{"experts_per_token": 8, "moe_layers": [1, 2, 3, 4, 5, 6, 7, 8, 9, 10, 11, 12], "router_score": "softmax", "balance_loss": 0.0112, "router_z_loss": 0.0001, "init_std_router": 0.00698, "n_kv_head": 6, "parallel_block": true, "lr": 0.00799, "batch_tokens": 65536, "train_tokens": 701400000, "steps": 10703}
Below are experts of layer 7 (counted from 0) of a mixture-of-experts language model. Rows are named router (the router's row for the expert), up (a neuron's input weights, with its number) and show model dimensions 0-191. Each number is 128 + 24 x the weight over its row's rms, rounded and kept within 0 to 255. Numbers have three digits each.
Before each expert's rows: a language model's description of what the expert responds to; "mostly gets" lists some tokens that are sent to it at least half of the time. This comes from a sample of Wikipedia text that the model never trained on.

# expert 44
Description: Pieces of French, Latin or Romance words and names after le, la, de, e.g. lé-g-ende, le-p-adogaster, B-é-la, Jo-achim.
mostly gets: " le", " Ge", " Rich", " Jul", " Mich", " Flor"
router:155141156083136124138084143096081169089117111142122110172114138123145154122131124168105136121140120083151108119091116144142119093097128150152112187151133117142118175162107131114133095138128121136110156093191128158102121128122136136129088140136105146144135127125145146137134084118131131154169184120122093163125133132105131136140125149115148132144112122118129170120130126124124140130112130112120121078182143142131056124139068132137150116139059121153107128097115105166106131112126114081150136156103104143131114114148095107140113160143122115161115093201110114155126142142094156127
up0:127125118161163091154108121144129082138156153109126164146134160168080101136132138132125158143094065126136124082158164195127149149141126092158170133116161134155138100166106130136089129114140144158125132107139151112111132108111125100134127163101111102132084146137133137119143123162134129127178121131111148121163118130134131127119137148160097150136151115106118154127114152149132125087090118124154090111108113183156118120143149109138098156097119136131146132145138126118152140136119109119178127141078113117092131095066068131119111093119175149097136151150146098108131106127179086110
up1:132097150126099149162143091122070126140100138105115166132119153172132128163121110127126161116090144127119077107130147120125150113080107088165138127186144111137159106156163113124112085135170145133150149081139135172157173099159114103133140153092121122096132135134141122116126124156148113131110136140177063112112127128150103135123119182095131133136144146119115117125132120112109095168134101149150094109123116171134163163101156113096128152130129108144117140115082138157195145124122145121137104118093171122149121117119128137135127129092112175121127111101130121099118061107133140127
up2:131168166088155100135081127138069098114158131144121107141112102094113126183129088163110120117153127087150128128151132115121132102144097110136164134112090152102105148193113167077113091130132135106143146136158146145118148108131136126104134096138086139110136117156147114130082141114115124153091169153121103156124155097169130127108119155117164160170095130119139131123140154135177112126111105124161149107093082133157126182144128148138124106122141090123109097121187092146101122096151109115124122091109137145120157113137134133131117087142172122097139157131108102160132117132148150116
up3:132135144115142114135147121119078132117134072123114110131172125155136092159115133138154125144147109145143171167144144136119110078129126157122153142132125122121182120148143126152121126135126117119165175123142127160117118121142087154176100093103101109119104094139070118119123153118128168117149090133121114108132162122149114086121147101156099142105136139083117110165096099143170076170086153112163095136146140095096111089115133107145108127136144131126100114118131121126104092168134115147152108178119129102095113095168126090150146153155139108159140132175149120183101125108098142160
up4:150105105117129092148138158101093117137141082155119109117150051133118114113124126125161120135132130119105140100155103139154175126154141071137127149125123136114105116152133111120152146114086129149172116108109155096077131089115115102121106136100139103114115165127118150170158112128125128137127135159092155120154182106133105134123165124102116133129116108143117132084056133126098133122107156098135158143129159117140100123104157142180149128130121105157164095134166123146143122171126137147145161148175121123118123109159116090186169122143149077130156123106145122146113126073144129158
up5:069107158144120083138139091142103110142108133171143166121124111096134161096124127082168107148143126141118098134118130144139177133152178107113126083130156154105140118126147126153159153145164175114118044142143106130122143121071154100131131141166143130151131107093156145145089124135157109110144115153093122164107155093116125122173116151170109108113129147095109116110125087156091130141140129139126108138095145100123080149134088103160099148136126149116129136141107143139135138091151108123168110134133157136100142156125145097138166077156150142150128123148124099133156142134119114094
up6:124136124160123131112090144139113090108069101170125129140125115119091156092115117126157103138148125101144122158105104102153148138141167118130088147125140078156138117129151138110151124121139140121156146174134121123126136185128140130089153190083141099084101124114126178181103133146132084130098162113140103143121075090154136133113163119128151130115090106140128134131148128126097143195153134108141101105132124128134101126115140145118110118129123143099127124117101141132151086124157168139131106132129120158132136154137078153122105130108073113130142158101149184121118187149165091115
up7:130154076095153105114176122136096107099157156129136106124150206143145150111143166137112139166120146098139124102082130158094145181109119130197159091103119117123140125135115123118141126166166154156145091113096131116091117108101098125097107084131103111141160084127118156121148137100101130127123095114148163121130156120153144115142119138156140130097144113152113127114128120135173116135165114122166080146157099136188141142145105122118106133131091118092106120146141118104096147138144109138129110119160116106119131084145132132119082173147165127121134145121118119171103118144125178123
up8:159122120153108138094121152122137154143171117130141117188166106136074146131157162123118141146087132127161154098116109164156122114106125120145137156085107150152133110147109150074119133161134128127117149110093116147184144123082117137122128113090107149122101163122128123109113115115134146154133154144145177152140103169109134127131110100137134123130118130121115171131153151138130131118143102152147072127128109109131108132165177110134160113163125114121108145134097127107147122151158131090069116146110142107099130188062132123104119138127139080138180116101080129082112128113082098132
up9:126107099096113090129141113142132091096134129147109125123136168189140091138136118110141129136128140157141131124108131162136099111112159163129119133107068148165146092155129105147121132087153151141084120095177137129161107138137074120146113144123092129126092158096149095110156194156124121136156143066136105114154149142119157148071096151138100121116142092128102131098123139100153130172158154128130115098125143148114169148129117184137122136137126115062136128108120117152164113094146094119133153138127110136138133121145127168150134129134115159151098146100119116181096167139123116120
up10:191152136116120171100157145142127127109171138110093107142133093116142132096146153106123092093171152089117096129117095142146136096138122140097089114104155167098134120129131123143144142087130106111107122193105148163117104112127162100119136129130163092146149126084134107156125122105108064161116170159159121151129090105147121129135116128132124150133156160126093129094177133144100074109090122122124154160132145149146096122111095147115141130069140121138147135126098078105149116098132147155135136103125111150116129114149112091137150139104130119145174107177135118114120170139149151135
up11:187150144097131126160087155087100139059105110139147125147130120143101164142165119150094151113163108110124106142119099122158174155117129125142129134126160136135114132143129128140091132141161101140105106103158161121125142095140120086133136093098124074125112137114132152133160116125132102148156158132125098102142123157140105119095133135099182089104114179144121114126120164089131132119141178103105133113171178119103099122096120130140128113116150166148110162081114148154121090108126143170165124106092135108135110166139105064146126110143125148141123125108117115109123103078126161133
up12:103128160127082157119159118139136119120118118158130146135159066092133092090116104118160019125096142114127138153130130144079126137120176135114135151136132123157103147093105107177151165124117123144173134111152139179092172105149126132148135129139129107145135138130116089100102113149142130127123151092144131133146129110114150143115122091112157153162129099141149147130124160166127097133126098101089118122113153175176108153094098165136150152145143125135104099100090117161149151180106150113109126138152101117090103158112117115129092148143140127124129120135146116117088133120136138115
up13:127111145089130133149140113137117119123118111113112102117085180119134173127156081123135124120114121132112145134156105119129120154147129107107149077111111145122129177123152118121180122075113151099142121095093178175123156108127158128140149117145153156120116100125125160166103136110162137134094101114129142172147126134138121146155118086125147164139150110143118162126137138137130085133130159134092090115119104098090080193121129130084128153133175169110107102095130178116101088107121117109141163119129123114107103096102167109158113141129125124126136154121173188145125139122094104163
up14:123109113131102127086106123122087164122134132115102101126132106116090122129146135098122134152138142170163117178118136095104057086131136109146112121139122158128121158163119163119130151097176159142161178108130151135126096106123154146144121153150086127162130149128146116157127100120132109112117088121086044130080117119184128129103141157099142118142110129155110191117101115111086142120140128130142148163136130089136109132113157153142133151105127154160100109125120133098118130136120080098099117108127137138159116120122132177117161187127116093127101107125136161132171141134115141146
up15:142125105135110176128110111151087125133138135121123105122138144129121090108114119180087132164142087106144117141173145161135138121096160088114154184191149124107154143145115125120160160111100094134111184113108134125128079089137154122155125110135118155126131108103117147113151121125127099122093109110098153145139155127125149149158128126156153169151123146120087140110134095117148104092095070093147136111115135174104126094116139130121119144115142125141152132083124135116131118112191113131110105105125102123145154159098139085149127106110133145167138200150137112142127172120086091139
up16:124139135140153127157108159133131156152128092125145153149162114090110132090118136181111142130125137122116169124161115108140124125135176142122145158111096126128106098130079149120100101101120105161113126124146155116097122130141103149101123151060109133086137090129131145063129126140111119152121049108153156147153116071133149072134166145133133164146112107175154135161105177179122136128133123144145087124126103107130135129087093114134126104124111100121157153118123109119124122113093113121133106093122082161113119140163145126154158118093153111166159134141120160140141126161159123149
up17:119151156134131114106138155108149149125133116143174137146119132130163132191139102140138133111122130153088110111106177131122142120114120137153144135153117134098123143117147120155131115110144142110074115152130164068139161113091132092065153153128120159149118086110137120107129137124122121120114097080108106108080121121101182110164159120139125139135134156116088129121112119076144110177146142134139140111161172082127082093115135126109111146177083111083122168127116117136109083109166118171126136173097126126160120115113133118149127164170110128154136131088118138123084166125129129132
up18:107112153141137183095157114142101151165149093114124126132114127124103126092073117162146122147130144094137076099171152137157140147120110096191142147155112157122183177123090155108176122154108101146127118116099126147077130132135119116150152120131160135139159134104112167149058177110108127123165137107130126122113120114119107124128137145130128157100100117106134133130121113133116165130117119108102145142149105140140133118131154150152104107171127090105066096129166104137115128133087092084125164114144098137155102169104159104130124125128137107106107112139173113113154129124106155115
up19:164115161067139174146119138158084105117126084152107103138138126174137118148113124136099162114177148131088138148126098119120121107150149137135114123152113138123098161129118098127141126151166120161103138104170136149100095107112110144145086119146101153120137133131155165093099108112113109147158093159111167169122134115064158192194149139137125106111107096106157118101143140146113104179097120110118114153111129187139131116155100118149134117118109156131082123126143139119127187145122129146111106100158099131109107118130126119134125087139147121127122148094086150131134115114108137107
up20:110099150157121107127138122133128162122144147090120143145148122133130103132122091122114148123161176130134113152111108103103143119124130086099124138132080131113139145112155112142129133143125185122157140134125125152125119116131086153163106127161112125117074126098135119173121132144093135148085165124122116167125128111152111145103147118182097138079104174151103119163112112153144102154108085117094102156121096129150086092061095148148126139092110121115146082129158141082131136164124150123111151134121136117120156164094122108162164167125139106134159114163123106104125048136158112135
up21:155133118130155123174084119116078115174112116121089158108121123161120152109116127114153160135098106122158120146100093158105146120124140144132134153134127151115127107109095144153133150136145149163137154105095108125092131107125152086112096093125106135141168110101160131130143144158154145137095100153136156131138105128100142115126155097168125098165076119119185146104125121157112161145155125117130123139121129138153082088112137110175143116126102080158124137133133131128129113119107112082082099153143158158102143142070131106149166110179150068129125164133178112115122161154131104108
up22:137150146156104099141130158111123150119122128130108120127114133137088142111169146161093143121139146143081154140191114148163144125135166108177129134133114112130121160159093150153072146101108154159112154152141127121116105136141153167118115170126129168156126132146133117096141104088101149128183131105134105116132129108091089150110128149089159150104104132139089100103167137130067108170143182129097110114132112117124097103090137108098138132128114106114096098095089119112083128153141108153173123151111158113114113111178105153069117141117136141109131112132120113117119138136169149137

# expert 58
Description: Word endings completing team, place, title and personal names, such as Clippers, Seahawks, -shire, Governor, House, Society.
mostly gets: "shire", "overnor", "ishop", " House", " Society", "alth"
router:131089114151117093147096175132110123097131105154130135120140124144124138135097148142136114116118119078115083116081101137083156149123173121125111131161144104154125139161162090084123171152123166150132136124124113136125113119127134103126172175181095150137094110131137183111162135181155137164113155118108127182078083153109082142098140120125155165126127148119128166107133156118132129128088117119127081132152148137161138135123086156121113116157114127159113090114132091097122123132145126104127135130132109103128102099161154152178141153158134069150126126122135104123099140136133108144
up1:142095130129111145128132105142112133120098120130107135137078130153132159145128197177096090150146071125136116175142143146154124089124132119117133115121121122133110104129122137114194129121167138116175136096122164159097112157129132140118143113136135122132160159068139137096102122125138107127122105137105101145113182124190126138113174150105138150115130124116118133127130102155128128145147145130116078150145131118111106191106119113129149100128100151093132132095102147109145094101110139129105166124102089099150104081119144099125072143151123101155188142152140123113147147165135164096
up2:113149114116152134157127116110167130149057079136092124094123107119144145149097166110094092103097148144182137129134142117105118122138143182129156131091132132151103095109108152086120124142162153132148124168154102165108172123105109113120102142108128102127139141154135122129123116136141104135129132167114106150090104164177154135146173117133189137089135109131121148134102151139106133105112180110101063088117142111159124118131126088109107129148108130132104133118145133139125104106101118148115080146094102156111154122137148100162112108143177091160143102165155139159136123112139143117
up3:125144147149139102101110168135086136098088165089110111128134156164120143102134091129134111107136114135152146159105150122105113099122091111122139077147091113124072108167124130119123086139096143166128113137116143144104147125145101136111121149162147099148089112111143193135104126120136152138144104158166112113172101165083168125100150128134106135105163127183119142067112150121168139174118107101120125135164104109125108145100136168118107097115126107099149159123167128102134113122103099131197148145091127141154115170140129093119147106146140132111129116140126137150114151130165118131
up4:162128141121154143130144125117160134134142107131125141154077151132119131100169183148138150129141090110096114129111077104160173146124135132176105085103124053139126124113129145139127114108150156133140158173156158186090124128110133123090133123128126129111150145143063147076103139141113153106177143162128136102074150135107105128070116126138110127144122095101120109130156112163116149103142119110134135102137161121135118077122136111179124148148130109123144135139158107126155120113152154123147126095116123134118155125107088157117154108099174117107086162154135103169136110137133134159
up5:111142136105085144159121157126107120106156120152127161137149098118156148171134132187109095103180141116101122145099127134147116100145132097122126105123134118121171117115127120188138154135131111197154154100163109121134052139116133148101135150125116154141133073155102086154101156167142129123114168134086085118169131123140104158135127115136132128180096110135133124114096136133116123154154143143111127178161170133137100121153088124131147123131095140160124116163123101098111110127132149125108111092114122131155118108165110142115119130101147162130098101135116124137105079106139135067
up6:144132111124128094096126133156137177174147143151129077142121137157139116135160091160092152109131163139100099140145148138132136159152145130143148150102148095123076157170159129091161125139124147146122132110151143147096119131100099174115130130135130143099127085137146126121121089119110131125101092098116136107146128181121161124120130122099067111103115148155120108122079149145161121103134103139168160100131169096080148122178105140102144120144138090080127122169089163140108125134160137153127105121106129116159156120086142148115100135147118152116194120137134103130114087094148129142
up7:112138214118129154139118131141106109111094104134152130119126099116133122138112154116130093107079087167121127126116120102162084078150140149150146082133155154120151128130108135132142108136081134140164152135139128126155101109101116095105139112096106174140114096135133132136087138145101113115103122160133110114125156130115161110149089108143065132163137140100138152150088137117154183119125064108160140148123138146102143137141118144104101140119115110111139101111112099116120100171143111114109138141144140126106170099102113173156145143135139165196140094119127130134103130111147108187
up8:131126166105153091137156158112145147194092114156103141142087082089137097156162108132126161127162111129157110131096164142128176123139160123116133120147128118122153124114122115121141132137072167120204114134115116118147140114092141098118134171132084113120114119124127133160156109116151130126146140094134115054134147136137119123142120146078103139101112117111067177124146137118096105138158164155135134141134124100126129146134113095138115079163118153122103129130107167119166138139131118108159129144110110144112133100052149150101126150147121145128118126105145147104097114118157093155
up9:135125132089135114121104116090113121140153145080141096181155120155110132174138136137116139159134125149127127122156153097154133161165097153163118133103103094169157140147110151119170135059109064152125092122143110117128120125073157119102107127114110125123115165129122104109142102132122134120134137141105139163178137117123159135120120148100162103124100114095123133088141104180194091157096174103116104141136097163155164159148150124125110127111119114135099100102132118128078143128106143110124143101119158159150111112180138122142129127123155174117129137120101086123093152132138137119
up10:114140116074107140091153136170119131113163146125049101145094128145162143115119120099081126149133117128128150131171150131150102185151118148145087181135108103081174127144151107123151135106108105131143131162141134131144058087156101126143171151110130132131113125125123167157126112136097108145087116168151066081144115119184132138138112102150125152121150122116150085085130136118122133148115154166117110149136122169096087130138114145127148135107137110134141137139118125131107118154135135152158122116146116087173126068132125126116134130124117120114123149157123109089153149137105144131
up11:100145112090095150120157097074175136120131156123127106128155159135080105127139096083088131092115148134132125074136129133092143128135116162130092104161145120155149162089149144116123134123130190146109121119130110097147135093107103166153187095128110165117126130125124134166127124136128110136105110152150181131118102119093121149115118159109114150145152122144127147136122123139131118128122096114145173107145159091171133129129094147111123110160122067148153126091125112120108165143120128131156097135165179126140122154119165053128127159133143122120101077133130128120170143144109101143
up12:181088152087109109132107130110129129111153137160124109155112124160111116115171156118156115104136100069108144149127120100108120089126108142083122121098096126118150124145146135157121141124123143119148113086112144112093132120118167176071126158147128092093071152121156124143171133142108126119125144140105117166102142069118101152108164131140155157146121104102121112117115159104157123150101160130151113150138128121140137059113169116134134128083122134150112136113129138101134114163115154171152159151124130123136117132150167147121188141097145204127128125118106165118122108129117119162
up13:143094140111136152131139125131158139158112154143132128110132183119124111138137132111127088140092157158166096102109126094164108154150122127119165141163111141123111134137108099124138152192164156124134171114157165144087156133113156125100135152125141147109112153136136142136082089162180129091145115122120103111119145123131108117135122125150075130132185138146112141088104153176110121128101108158097076149127126083174153120115099143088105124116114150123143107099088136119124119099116166143069139162125163105164148122150104122124097132114140123121121101106104144100132134092129103190
up14:141145119134148077128095142128148145138166147105080166133124101122129127154152112085126116100124090148150145166128160121078089145154104150138123110131139163131127146185096118126137161147157112131135122132116122138116140118072130113134061105159103111140143139152115089124145097134136135121137091133123113130112079156076161145211151136128150150121112133094136086119168124142101129093154123132123125113083150141157122139107114120100052147136117111117099132097109148141122110136153104138132140132105133111140140091148157115165168148138130167158136146166121111172156120153121114142
up15:126157152132160146086103108106138149110131108133140127136117122108105136133130124117119125129134097114131105143094132126135098121135137159109148150143158131171086104149099187091140156121120179127133114162103114132130092158111091123131145126106145114091152123172131118116144134147214095115139141130126109105106068175131151106127117097088135105092104122129105154140126149130090157168117171163130156133085139091140137125107164119143140130140135166148133095141093168081101111120118138180103144142146154127113097147102121134148169101106121132131090117102122099105081169117159166130
up16:127154169119134136137098108153151110143100145136150105172196145135109110106155110174091112153096126144086108117135155110138140151169149113119169143126110127101117167120129118123126125098146132149152093151119146125125123155128102115145130109166152137154128116102107117143138107142122137151106145116118136172166077142113127117169103112130186166079098131120115157123087111150144110094125156136126156106103159173110112098148147123102119109118092084092123085114107141131160142091095110136129113108121088146176151097129147123156173164122173128149143111088113101128170101150137104140
up17:132160130154105131099146115177153130116126129138096133121124103128146134130140128117091132134087124164123091110093117114140145115138134101154111109140125139098108146100084169133128118086112156124185132120099144121120142105071105134125141179125119138138134141171134108108101174156091125130091125139135118135104113121104161173123176096183149117136157094142173100094144121087094121145125085130129182125150087113138108158117109145105138119136173137107171135110104147138152115076131143122129147125076087139131104132123135120133121076136157121116157142186150116087127130157163109142
up18:109130138110104107127113106116190181145149137110125112085157116101101151126109155138135124127098124119172135147109136112140141113146101122143134140145079146111106181139109113128131118117105116144135152140099149114148085149120178142124146102146093147187091153130098155155101108169164124192143103096153094136131085145142131163126150142171106081142112127094087151137128100156136143162107131099095103145132121111137139117104118107122173103105090140147121111104113104146110167149080111116109128140110147151122136133124124136173101127168171125116161131150094136080097160134131123150
up19:172109128113133102142138119141068120125127155140136091126104150126098155100142078124158133120156127109162108126106121087158135128158149139155121110106109146117130121164101124141139124138134152132116104135133115144121140084139102105160144163108134130143175190086156125114086098121124116078150154151122136138113093089111143113078161121143128191132153119195134138133185134142114139126164116135103113092107136142157130125150113124153087140141147148128115094146103131116132076114119123128171160158123171112101146137099168143097086182112117100091113129130179125118146136136131126114
up20:117171115170125109158113137144076141134130123146127137145089153185122110155076134129112154140114132110155139146146150136159120146147166067141137118136142101127097142137157091160095123083139179144110106099125139085108123104135137080107149121116116140093156148134133111121136090153157150124141104100145102134084165107147149177125123130117160118129095132099150116090129143104156160104113096149136145087162113140119114126173105148155114122155117126171100142143134170099107117111133138117148132147102127142074092105129154119174174126126156141111101096118119108128066144124120150118
up21:136114149143089105150143105145136138170131147121104143114169157119164132087113151113131135112152111140119125140111131142123130123145165134110107156159115119125125118148135146080150110120145131119127152112139121170174169127097140129115118094145107131110118160146069106130115130142148141140128141111123147121128101122120135138148165141154151128118122126118088126130169141154115114124146137149122090107100106152111165125132139130114147102089146089177159103092145125061129118134199087134166131145086148096093123052158125143172164088126101134124144103195151134093142151067132141140
up22:121085142125142153140152124137114134091142111136125148167128130102115118077134093139129126116143129073160147121166096135143142124163147118139109146105112132144171083111131118096159125124117132103173109153212096125130157136102142138110126134156117147129136147145105149106124146140162132089158141062083125112109115124127202126115134102114140130124107127110096125145119124096131125126130129121106148129099160200098110103154091109090141095164108127171126158094165111113124099148088129122093131119144143089155145098125101142118125109162129129140142080130131104103149128185127133155
up23:102118147135138119152137114141141155129120107155139151110175150077162130098122144178142093204123112116128172125141109164131110116155106141153163133134119136184127183098092120138128094122116113127064139126122141111144133092127100133104132112078152166107104156107135100132127138151086145160088133109120117177117115105135117135147095136141128150120133129145088138087117143144140140103118118167125134131121133084135089114148071172122104134141119122142108107154152165154129117111070123134117159118114118166085098136072145136136085087123134138143140137119093134142140127097146137137

# expert 32
Description: Interior letter pieces inside names and compounds, e.g. Thom-p-son, arch-b-ishop, H-amp-shire, Accelero-m-eter, dr-um-s.
mostly gets: " Phil", "ampion", " Wil", "annel", "bur", " Dav"
router:178137164135094113096122149119129114089151089136128087159128120163127161097145146126098127130094125071140100111133155158130146102129156130154136133167146150162120134135153117114105093169125124166126150135145126124123126132114141136097116162129124158144119129131148152115116095141113125158111139128132150223102078132084145158108133126117153137139150124091096162115120143117153137126117130140169098087205175150108090090113117144094187089133108118095113115146107097114137114104147123134145140119124109117150121121150147128121149156111124102126137111098126075116088149144131120173
up1:148150138176112118106098132107124154138132112120124126163109103156101162145151095136121117107157172138130121133106098089126101158090116068166104150150120155125139110136143116143107135103141172133108177146143135149103082116098094149097107178129110156172117115165098153153175121092163134115119138157131133163158112112102148179138164132181121135114128160127115165086125096089158114118105111107152126132128119119137104107112084098144099120105119104158141113130135143139139137122180099076103141122136162107123122141125096112113114134135169125089098090126146142125137125108136079144
up2:125144123123102101095087096104149122094125130105130145135148105116117130161128156116107135127109142156058132093122123097114148101142134141117062092148149133164137108120160114111154143150136130097114153123147067106088144133115142159123095179132112111108111096153171103114158111135100147099099112155112107153124097079117099143161125123141143098125153114113129173147119118138142114110132148140133171159145109079133119157141144105127124149136115128127156109154161134126139113173155111129154158123161130117143107096132168157154129117134139134161163099184124121139109108140046078135
up3:136173166171105110159135129151132162147147085093149082109148101113157108125169098111162163095112118122122125169177096143151099094150138108150129151118172118124123140133124100126106125180123118177099113126144110146102146109134155101129150143102113182108120156167164156129136136106122151148146103111155127092119083088116136097142131148109092169090110152140112157084108143109157135108172123099102121109145126156118123119147104119079124106114120124094126104100090104118130120120126110123126164146116129121079134160102167121157129107110114128132114126108127167161137151154177114107
up4:160125102100154111126128108145154131142117076141112125137084107113158111118111155098169100133105136143112110111140107136140149111138139114167138172145085179115112119073163123122099166125081127147126115120118156161106104100110109106136171116152132137181135098129132161153113147131136092128131120124115123136129128123134157186154122130124103149101168090087133106114088150131119123137155121093154154109119136148139053105168154130161136124141112096153113124152140123124161162160130140123121134109153127120121135156095123140111155144118185148114124086183150116108075157106089156160
up5:167116121128136109176121139079100144099154112138184125160143114096156123092121132150145149093119131092117108093133132107092142101116151146119122111098105175141138109136113124092135088102158072105158121160150095168102127137121111097132117132099138116165159111160160146136139156131108128135136134146103149136087126119162130132105189120139123105113152091119158132145115088120138130139098149152123112141123164115121093141089093103129171102148138153065167122157102100127109122110124128088101149098171120142126189115164136106158134117140143108186164157130128110136135126132149106124
up6:174107148104095106152081133167110135146126132130138118157129106174092153125127144140120129098115158074124150127108170175129118125146152108138161163136117142127119115104144098114119121121115113119115120137132105116116142124134110072165123127106173152128116132115149190124186080102124088158150128098125167147120137113104139169157148148151157151116141099116150155119092161148100110104119127150152076121073131144121118125116091121123108068119154115140136120122114128149140172192152119115108115134129124111183108147136101143155129140133108147064166134103104147113107141128099119134
up7:119159109148157103108144164139110126142161123114113088108152151115119147157094110156127150169138126114165135121160100110117137123133130127172107075139131089075146081143134105154126136135141145120100103100169128127142162139119114161146153134112098168142122126108148122104105148116172094119149131091092106117147135158131147159094088146092144119134144132114090108104131163094167186111160121062136085121133119110138130141124159078144127145160145116113122163126084112149138129098126101107114118098158124086157093115132141116132154125147148095160132105133161068125135135146098115160
up8:090120137139139115110109128123132109100142137162106089122148121134162093124164115159109128137123110091136123107143150146147119116111112127094093124150133117165110099177118106101094150090146147132142143099097163189144135096157127157155131133133107105203152125107082097110126095109132137110120145139101118084142141106119121119118108109146125095131124119156135160154154130104128197164103132135135141102147190135098143154139138118108097149089156118156178116097157091144133112169162104129156117094111132132158116046145141131134138143133131134133124116171089128118158137100128107141
up9:115119142104114126172109174167147127130156118150140166148084067079127125102170139156121134129125103148142116099129127095173132099142168124131126133121105117131133133187115137116136130125106157092096140142088116171158142172150126142114111105142137140111107125116154124125113123126112144135092158105154144111151102106124116133138090114144108084114129155122149173135116170159107137098102130127127129115176168133136132128140131151096144120096066091172180083147099106114107160121145127137116118134134101162122099124151141166168117158153086123172086103128124082141114122103152111113
up10:078098150105092154150117170121130112121139162090134143117129151128124164111104157102149167118086137095160089095155063170089150083132165138130145110118087111155118092111148139143129153076156119142117123117105138160105138124139148126088139119152161100103163132125148156091152146127134083146120122133111132143119122157135118131114136154131116164141175091085163122098128140175135124100140105127120093139138103117142134133135146173176133138150096135138089152147154151130116093127132109127147135133100107123098145156115114115139098154160109132191105091121135140101123151168120155149
up11:116119130091084151111133104169136122105115142139091105134168138139090133062139113131134112115104147142135149080096078164145153140138186106099128146067135129160109155106155131109175145116150152135118122150121146134108130133133113128138148104156158121127112122111127142182160105110153127143127133148116159121091141100153119126128095121142106190163141139126111153122132113149134156191099148120127119099177108118098125130151151143090097134174155134135102095113103118104145167177143127106122075081130134142096141132127111094102120132095131101115159117108138150148151113114109139171
up12:152118156147069130126161124128121090138144117166130107135115114105140090140126135161108151117138107129106145154118143117148109132168112167113141155147116115072124167149088115141132108132107152120171107121089119091119145167125102171115180128138119153093157137121131163144134141156123147115121140097120123118143062098082142130092139133155132171146141162143088136098137134155138180148103058131126168113181166092119121119111109171107104147140173179151111119131133107123127108124155115119128140114098136104142114116137120112116093106124117131104133132138107097066117148125166100138
up13:141155116104139149129138112162123108125130092115133164131110109165105150106072101144113145139115151136128124099098108143150097084163146131142101088137136125142100129135142105131141150156106126127122156108120137143124161149121147134153140110194127117179114069066113101135149132094129111146114143111149126128103113106107103135174138121135101103153099171153104163124076125134108184140143135159094141154148217107093064157123114131125102102159156107111126158145129132136157152142156159141081155137108175129117125110132141110117085118109128104140127112129106120133112144110132144147
up14:067138125118137089164134122108123085132117141148147150160165135117128110094144092132131145136153184131090090111098099109167136156112200100120110159148122117115133161162157111105126109100171120107157158131111110131124113124114110170134104113122114118125125098165158150124122114126132127114125111150102112135081113164121078129112142133154176133181139110104151129154096107160162143189124085103135132103167139124154169115156095136116107127102122103136166118137089117135120100125133154113090091168106141164142104128176124112105112131133135101142105135110094114134150102139147146114
up15:140126168117091117108131131093113109112150104140132147173141134090135139121164121122164117080135138137138114121066146125124129100111133124129115154090098132147109138132138128157135117146124106095098164149152138130162136140137188123104088121130107146105129126118148106066122148106163111127129131143191113157080108169154127183158148136126113110131119124123088103138105134095117107137151122135105108091111130161129098111142115156110128122143078180122103104143111127146112104094152142126127159150178083073134121177151130121161131138111121141153163079173150106094110132160153142131
up16:121110108124141086086109109121152152141116156135125132178148147115104118100153118153124135157098117153130110146154124183133151133091129175092150156119130138128090114097127132133066133090111136133125145114171137154161120177121101121103133152082099107153112125128102121105110120101108114131171130173169129099112115115129176115096115132146113180124116130091116134130110145126151108161124111143160093144145147116181110098115110169133193136100112120109156111157116172158112088093152094115121132126131133094084145154143111143127095159097144091140142106108156146113148140116146153098
up17:195146145158098141124141106114129121100135155114106074120109145143105167109178100151122169129157144112110134122136164130109153113169150137132149126104160137120131138120157122099117145126103133123130130138146127149073091118138126086124123147140109122105122154159144099088122106164138103140137123136108125129132155164172092098103141122150123154147131104122098111064135136118127152127104110108166120112143136159134117142120080116105131095149142149144153149140157139116144100119094123137069098129137125088151122131113165066158137128087121089091142087121146124168152128186104189155
up18:142094134138126087131102145114113130148111104128093160081108086120124165097102119139129108145085088090131157122152134129121117128149082119118117177156132114132168121112166095118135143126149148153087166138157183094081130119172176143164116129108123148120140136108150106167121107125102159154132158149132093151127145128099137178182117150158090140110112127088130117109106136123168163152102145193122100140139141151133141157115121150154117113120128161141111113147139148097154126152134142168095176104124128130112110125134116086139100110106109112085130162096129114147081131122128135128
up19:122140137121141113131167172124099143124173137131095108105136108148094135114141100120075161120122138143163091106120153157142125132086153094141109142120151152139100121074141131120140109126136203129108156156131091094083126123108112186117137130148091107133070137100137144164139112103143150162126133105115102106115143105140166121142128147098143107159155137096102149100134113181130165142127134132119059119156104148132107126163110121146130110144126169131140122124129147096119135098141155122200114131147118101107114156118156119118118117123080122144126136120095153113074142166113137166
up20:136078127117162098150125165118167143150157090111069124135092146128166134113145128166135114112103145128117134119107199128090108145120125121121122134160135049155144111144135116089124100134167117160099118145102144116173165091152118152109180097161106152150143088115130110159132146130164146137120135091129169118107132093142105131138133103148142154146145138123134149097126132198137139109078096108114118119108134130146134114124124101170158148120095124106145079159161124126109119161145139141143109144133121163120149085111131159106108133127144106138089171153119131130114123112106158142
up21:122126136188153120144121133129162144099142092108143121133128114083135144140116143134119130129181099120100137138106129125130150122127148146126135162098112118113137103118142141139096110115140142101130166145127112143191129124093110133100126134090145102085114119132156137156139128136181139124104154122118137154146088101111142091131126111111142123171147115128083175115169127085165149175099150161141146110122110112122123111106104098088142134119153145071146142080094105153089153100105113133165118128053166131133174119088118144137141134171151108112189134155121115115139089148156107155
up22:154134185115131160127184142107111149118122098094108143109146132105111111164122141141127096092136096134117091088147135128102112109116069129122159134160156159111147130152141142115152139172147120098160078095112148139106103127190130135135121180136097155124116160095145148112161146155178132182100133108148067169108149130147117120124116093130143129133105143125137134119142142171104159144111135133090138097095161128109083150100112128115159094131131108081151134115157129099129122139118136105155150099154090104114133116104091131084134150141116143166136132147132118151096155156120135115
up23:156119127103125135155121116090160134105145164136096137092134147139135150113129155151131130142106098130138179120142136110095117130122147128149165124160124116096126133117125114145068151148080112081122090157176133151094166109095159134109099165132103124142120092094151143145128138084093160118120133077130123154119092107146152158125155137131160171140108136097128129136118163153105101102132129127151156110114146152157119123118095150154182132103138160132117101152116080121144159108136099064138101100103100143150133110172095133156110124107109156158134120111127081178086151129124128158